config.toml
d_shared_expert = 0
hidden_act = "swiglu"
routed_scale = 1.5
head_dim = 32
parallel_block = false
dataset = "wikipedia_en"
Below are experts of layer 3 (counted from 0) of a mixture-of-experts language model. Rows are named router (the router's row for the expert), gate (a neuron's input weights, with its number), up (a neuron's input weights, with its number) and show model dimensions 128-191. Each number is 50 + 12 x the weight over its row's rms, rounded and kept within 0 to 99.
Before each expert's rows: a language model's description of what the expert responds to; "gets" lists some tokens that make up at least twice as much of what it gets as of all text. This comes from a sample of Wikipedia text that the model never trained on. Tokens count by the router's weight.

# expert 2
What it handles: Conjunctions and prepositions. Connecting words mid-sentence in prose, chiefly and, also on, from, for, as, or, in, after, until, plus sentence-initial In.
gets: " and", " for", " on", " from", " as", " or"
router:52 42 99 56 56 53 40 50 23 37 49 59 45 67 49 42 64 50 18 52 69 46 59 65 41 30 50 50 65 46 51 37 71 53 51 47 47 39 47 47 45 53 45 49 37 45 56 44 29 73 32 51 58 56 60 61 60 56 48 47 55 57 51 33
gate0:26 40 48 60 55 55 48 42 53 45 46 65 44 52 63 40 66 52 29 33 66 40 61 41 73 60 49 44 55 60 75 48 65 34 55 40 45 57 15 50 55 49 66 51 55 33 32 46 54 60 34 67 62 68 49 65 67 69 68 42 82 53 60 46
up0:67 33 64 39 50 50 57 57 54 63 38 51 15 49 53 78 55 58 29 42 71 21 62 53 56 58 64 63 37 38 48 75 55 67 58 45 46 50 52 56 47 35 51 56 71 24 47 49 47 51 28 54 53 49 78 62 70 69 58 48 58 46 53 36
gate1:56 38 56 41 49 62 44 74 63 41 46 61 39 50 36 48 48 50 38 55 52 43 39 63 59 49 57 40 51 57 43 45 51 45 39 59 33 53 33 49 36 37 65 35 50 44 55 43 47 41 53 41 75 47 76 34 72 53 51 52 62 51 51 69
up1:42 50 58 43 36 53 50 35 57 55 47 80 67 37 44 65 48 47 50 25 44 42 44 44 63 45 51 52 47 61 54 43 40 62 49 60 51 48 36 53 42 57 71 54 50 46 45 56 52 63 54 39 19 62 27 27 44 62 51 56 65 36 36 38
gate2:53 53 41 53 36 42 48 49 46 69 31 52 62 46 17 53 44 58 48 42 43 38 78 57 56 73 42 40 27 72 73 53 52 58 50 61 55 64 49 48 32 49 34 45 52 32 37 38 51 57 49 62 27 66 55 54 46 51 60 53 68 37 54 56
up2:56 51 37 39 22 33 68 41 54 56 52 31 63 51 38 38 63 52 59 42 46 52 55 38 49 67 53 52 42 72 68 55 69 37 58 53 56 76 46 66 57 48 46 78 45 44 55 55 43 68 74 71 60 34 49 73 51 49 71 68 66 55 77 48
gate3:47 48 62 64 66 28 52 42 66 36 44 58 41 55 47 57 47 44 55 40 62 35 56 57 28 53 46 59 64 49 49 66 40 58 54 39 37 41 64 52 41 47 62 67 30 50 54 68 35 46 31 58 45 54 35 48 58 30 40 45 62 72 34 43
up3:40 40 67 52 56 37 41 39 56 48 35 70 45 46 69 53 59 48 55 43 66 40 45 53 54 48 84 44 51 41 31 53 37 36 45 51 59 50 73 45 33 57 59 37 17 47 42 35 40 49 58 42 59 40 60 59 77 60 43 34 60 47 63 46
gate4:58 55 46 58 38 44 71 58 73 19 49 68 71 51 63 65 66 44 32 61 40 22 35 54 63 51 64 51 61 56 52 32 55 50 43 48 52 30 38 52 39 43 55 48 53 42 57 47 27 47 55 44 57 53 38 56 56 42 72 26 41 48 40 70
up4:61 20 48 45 47 38 41 38 31 56 67 31 46 32 64 30 44 65 47 51 66 51 52 56 58 78 43 61 38 41 75 54 41 59 67 55 37 52 44 51 43 55 42 54 66 54 45 47 52 63 55 22 36 42 52 46 23 57 48 69 51 56 61 37
gate5:61 53 33 52 51 39 45 53 43 04 62 47 87 44 40 50 28 47 44 63 39 69 48 53 69 55 36 56 57 32 47 65 51 60 66 42 60 49 63 56 48 36 50 59 34 58 52 51 49 49 62 36 51 38 57 64 40 41 69 65 55 62 48 49
up5:39 33 57 57 56 70 56 28 52 36 64 52 64 76 58 27 51 44 47 47 52 42 57 49 49 71 58 45 85 59 46 51 24 57 59 32 52 38 39 53 67 60 55 67 34 54 48 51 44 46 39 52 59 46 29 60 57 52 54 50 43 29 30 38
gate6:41 41 69 49 66 45 28 55 38 51 57 54 60 51 22 41 79 42 69 55 51 35 48 56 60 75 33 52 47 64 38 44 62 50 55 72 69 38 66 51 51 55 52 44 34 47 65 46 45 56 59 42 64 39 37 48 39 50 55 59 33 62 74 41
up6:42 43 40 42 65 55 13 43 54 53 57 69 44 47 47 38 69 63 67 32 47 38 60 64 42 48 43 31 54 40 49 42 59 56 45 61 53 50 36 64 29 58 40 36 35 44 44 41 28 47 34 41 38 34 20 51 47 25 53 47 33 55 34 46
gate7:33 33 48 48 38 49 54 61 51 56 55 32 53 49 53 59 60 61 49 40 51 54 52 37 55 32 40 46 31 43 56 52 41 31 52 40 50 34 49 37 71 43 48 47 66 72 45 47 36 27 45 53 33 64 44 48 65 59 44 62 49 67 57 51
up7:37 37 54 53 55 57 32 53 43 40 59 50 64 40 25 62 54 57 55 52 50 55 54 64 53 67 41 66 67 40 42 41 33 55 37 48 43 40 34 58 54 52 29 44 36 55 31 57 36 54 48 29 48 40 32 58 54 43 57 47 47 51 48 69
gate8:37 52 50 34 46 53 43 35 62 39 41 72 33 45 59 39 50 59 52 56 57 49 27 66 57 69 36 45 57 54 28 70 44 88 52 46 55 54 56 56 77 34 78 78 39 33 84 46 57 56 34 46 57 56 40 56 39 61 69 40 40 61 43 55
up8:52 38 31 29 27 48 63 46 62 40 28 61 64 49 49 47 48 51 42 38 59 48 40 44 55 39 40 48 49 69 41 62 44 66 62 57 53 52 68 47 87 46 57 72 60 40 72 45 64 48 34 43 53 71 55 40 61 58 53 54 52 67 35 70
gate9:51 64 53 60 69 82 45 55 49 40 44 56 38 42 56 44 50 37 46 69 48 55 34 47 62 54 40 37 55 35 45 51 61 56 69 57 49 34 59 44 54 44 38 52 57 72 76 59 55 27 39 63 69 48 57 39 45 52 42 43 42 57 65 51
up9:55 68 56 68 77 48 45 45 59 60 37 46 59 43 35 37 50 45 55 55 63 91 47 48 63 64 83 56 42 53 37 49 38 59 44 50 48 36 51 45 74 57 62 66 68 41 46 45 59 58 54 61 63 65 47 60 33 62 46 32 32 66 58 62
gate10:51 43 63 61 54 43 63 66 39 57 37 40 65 52 59 36 29 68 50 52 64 51 49 59 54 42 53 43 50 61 51 61 45 54 54 46 60 38 39 26 57 39 47 51 53 53 33 48 52 57 33 59 42 42 29 59 53 57 61 50 41 54 37 31
up10:60 35 47 45 66 37 35 33 48 59 50 42 37 40 51 59 46 40 38 57 55 47 54 66 43 66 36 69 57 61 55 44 64 48 35 62 63 46 52 36 44 53 67 62 28 55 57 49 44 61 43 40 42 59 36 65 43 38 26 67 29 48 54 44
gate11:60 41 60 59 38 48 26 41 51 45 42 65 29 56 42 57 36 43 68 18 55 40 59 32 46 47 59 39 54 42 60 49 43 68 52 49 40 23 52 70 46 58 62 40 48 50 59 71 29 46 57 50 39 41 68 48 39 26 44 40 56 51 64 26
up11:43 50 49 49 54 63 64 52 49 38 54 55 65 77 47 56 57 41 30 51 32 46 42 49 63 46 30 65 45 40 40 68 51 52 45 56 59 65 36 46 61 34 62 43 94 36 73 33 61 58 43 64 66 52 54 50 57 84 81 73 28 52 55 51
gate12:42 61 59 52 75 35 45 58 54 47 51 35 58 28 68 35 44 51 65 61 56 46 36 38 64 58 71 57 53 46 66 42 57 37 45 48 46 40 56 51 59 44 71 63 46 53 36 74 69 62 54 34 51 57 57 37 72 32 29 24 65 46 61 35
up12:43 74 70 72 58 42 50 52 47 24 42 54 33 75 47 74 51 39 60 63 27 51 53 29 45 52 38 58 41 23 64 43 29 73 45 47 39 27 49 46 60 43 29 58 79 65 50 71 36 57 48 52 59 53 60 29 45 24 46 57 58 28 26 43
gate13:37 70 68 41 58 56 33 51 34 79 47 58 35 32 56 60 50 51 53 52 69 73 72 33 27 43 70 40 42 40 39 54 79 64 28 38 36 70 44 43 38 42 55 45 79 71 37 72 51 50 52 49 43 57 45 53 60 31 58 19 50 40 53 29
up13:30 47 54 45 51 37 67 36 44 54 61 34 39 68 70 56 61 38 44 46 50 52 51 41 58 55 75 39 52 36 49 31 38 58 37 39 22 51 53 61 53 59 63 46 64 70 40 57 47 48 60 60 43 46 47 60 22 43 34 39 44 45 50 59
gate14:39 47 32 62 62 49 46 61 38 41 47 67 63 36 40 34 55 62 36 47 71 48 68 56 69 53 59 62 48 49 30 49 28 66 48 40 54 58 52 62 46 80 40 41 18 43 68 33 47 55 65 54 45 58 71 58 61 45 63 75 48 45 69 43
up14:49 50 35 55 55 27 48 55 44 55 53 58 67 63 26 53 42 24 60 28 42 14 64 26 49 55 50 52 55 46 40 65 60 47 23 48 71 53 64 64 45 52 69 62 38 29 60 29 44 60 55 51 40 53 65 71 99 72 44 66 56 36 49 36
gate15:56 45 42 54 33 59 59 58 40 43 56 40 11 41 45 41 57 67 68 36 70 64 61 71 50 54 61 50 32 58 58 54 71 49 55 45 42 48 46 56 48 54 42 62 43 35 52 44 55 52 49 44 60 41 49 42 42 41 51 56 67 40 64 46
up15:56 49 56 57 51 41 40 57 74 65 25 52 43 48 45 29 48 47 58 41 61 59 61 56 46 47 69 58 45 48 40 31 31 51 62 54 47 46 45 36 54 47 23 43 51 53 51 38 66 44 51 80 46 62 69 62 42 52 34 48 32 49 37 45
gate16:33 44 54 39 39 43 55 43 55 32 53 40 46 30 82 63 58 61 58 59 73 59 55 77 56 53 29 46 43 39 46 39 62 76 44 38 43 45 29 68 69 71 61 38 46 52 42 46 55 38 44 35 41 31 70 43 78 51 59 67 37 62 37 41
up16:67 56 43 57 53 75 46 34 52 69 31 51 30 87 32 58 53 48 44 42 38 26 48 29 53 42 45 26 44 61 58 38 50 36 68 64 59 38 68 50 55 38 58 51 72 53 53 50 55 47 33 54 66 57 49 70 30 44 50 52 66 37 35 57
gate17:74 48 58 34 39 59 16 61 46 44 38 45 34 41 58 47 35 47 73 46 65 52 67 59 55 41 61 58 27 64 34 45 33 48 43 56 72 39 60 33 49 21 61 41 29 52 54 58 41 48 23 69 55 59 80 35 61 50 45 49 55 58 31 44
up17:44 55 36 50 46 51 77 59 60 18 50 49 59 54 42 56 45 45 55 51 47 52 45 62 40 41 47 77 57 53 50 64 56 44 37 59 47 46 56 54 55 56 49 54 54 40 64 43 51 00 55 54 55 48 51 53 65 39 40 44 50 63 39 40
gate18:36 36 54 75 60 44 39 25 40 44 51 54 44 46 64 47 77 53 66 55 29 45 38 53 30 57 60 63 57 43 79 33 45 43 50 77 36 33 32 48 68 43 57 62 62 46 36 51 43 53 71 49 56 51 66 45 42 70 39 61 46 58 45 40
up18:58 54 45 58 73 55 51 52 43 48 51 30 42 50 68 49 46 58 54 54 35 47 43 48 47 70 46 59 73 47 60 35 61 48 36 22 43 31 34 49 74 52 38 60 66 39 55 72 24 33 42 52 40 44 67 43 34 37 52 32 70 63 43 69
gate19:28 58 41 36 77 69 48 44 57 53 67 50 56 68 38 45 50 50 61 43 47 71 65 35 38 41 49 46 52 39 71 62 33 70 45 54 57 52 38 53 60 63 67 55 68 54 89 60 38 39 43 44 55 39 29 54 52 38 40 35 48 50 63 52
up19:56 47 50 53 57 40 47 61 55 36 30 57 68 65 47 61 69 33 47 38 34 45 33 47 52 63 44 43 44 51 24 25 21 32 25 43 39 59 35 47 38 56 43 49 40 24 53 41 42 36 44 53 65 41 42 45 31 48 37 59 49 35 54 29
gate20:47 71 75 39 44 48 38 42 75 40 54 74 65 57 73 45 62 51 43 62 51 28 53 53 67 50 57 46 45 47 48 46 33 37 28 73 61 46 49 70 45 50 68 36 32 37 79 57 66 55 59 56 68 53 51 51 46 63 52 55 60 46 43 51
up20:53 46 41 47 60 31 50 53 46 49 62 54 36 38 24 40 19 47 73 40 58 58 60 42 28 51 39 45 59 48 64 38 62 53 61 27 54 44 58 52 42 54 57 58 49 77 31 49 46 50 40 26 39 45 81 54 40 48 34 38 50 49 56 48
gate21:35 42 53 59 73 49 34 55 49 55 52 51 56 74 38 41 50 45 37 40 57 44 49 67 42 57 43 44 51 50 74 58 34 30 49 57 57 44 56 55 37 34 76 50 62 58 40 59 45 60 46 47 25 51 57 46 55 29 47 56 58 49 36 43
up21:44 52 34 51 49 41 64 58 39 76 51 55 19 68 39 32 42 42 38 35 47 55 44 46 35 39 37 29 48 62 65 45 38 57 63 42 37 38 59 51 38 41 55 62 60 43 59 63 60 72 56 55 40 46 23 58 41 29 39 31 71 35 45 54
gate22:43 63 39 55 38 34 43 43 40 52 35 47 64 52 62 62 55 63 69 43 47 57 42 58 54 54 71 38 20 42 40 33 38 37 59 48 49 61 60 52 34 41 35 62 65 56 60 48 47 61 53 51 42 45 70 56 66 55 44 38 52 64 48 71
up22:68 25 62 55 26 48 51 45 54 36 38 66 46 36 63 51 38 44 31 52 49 31 57 44 51 60 60 65 36 52 58 39 44 61 47 50 45 62 47 56 15 31 63 53 29 36 35 39 72 66 27 52 34 48 62 60 46 49 44 54 47 60 51 42
gate23:69 37 64 44 52 72 46 38 68 62 45 65 48 44 30 40 46 39 78 34 36 44 45 61 62 47 37 59 44 50 42 33 53 54 58 56 63 57 46 45 35 21 65 46 67 43 49 52 49 50 37 48 55 37 22 35 57 37 68 46 57 53 39 62
up23:32 44 66 38 58 39 66 69 65 56 61 56 41 74 53 59 59 58 36 49 46 49 74 38 46 50 48 34 39 45 62 42 65 51 55 59 71 31 48 24 24 77 42 47 41 42 48 57 48 50 47 52 53 43 65 74 50 65 52 48 34 24 66 48
gate24:55 55 58 66 40 44 40 33 52 32 61 41 68 37 44 27 61 40 34 59 43 44 50 38 41 31 42 75 58 46 45 30 66 59 57 66 41 40 68 51 41 42 34 50 44 59 58 42 47 63 61 45 63 54 51 57 36 63 59 46 40 46 55 63
up24:50 38 72 50 48 30 64 42 61 50 51 61 39 44 62 06 55 41 34 55 53 55 43 45 68 32 76 62 47 43 38 40 30 55 65 48 41 41 32 45 35 44 62 51 39 66 53 56 41 48 73 46 29 65 18 58 35 49 74 46 40 53 55 54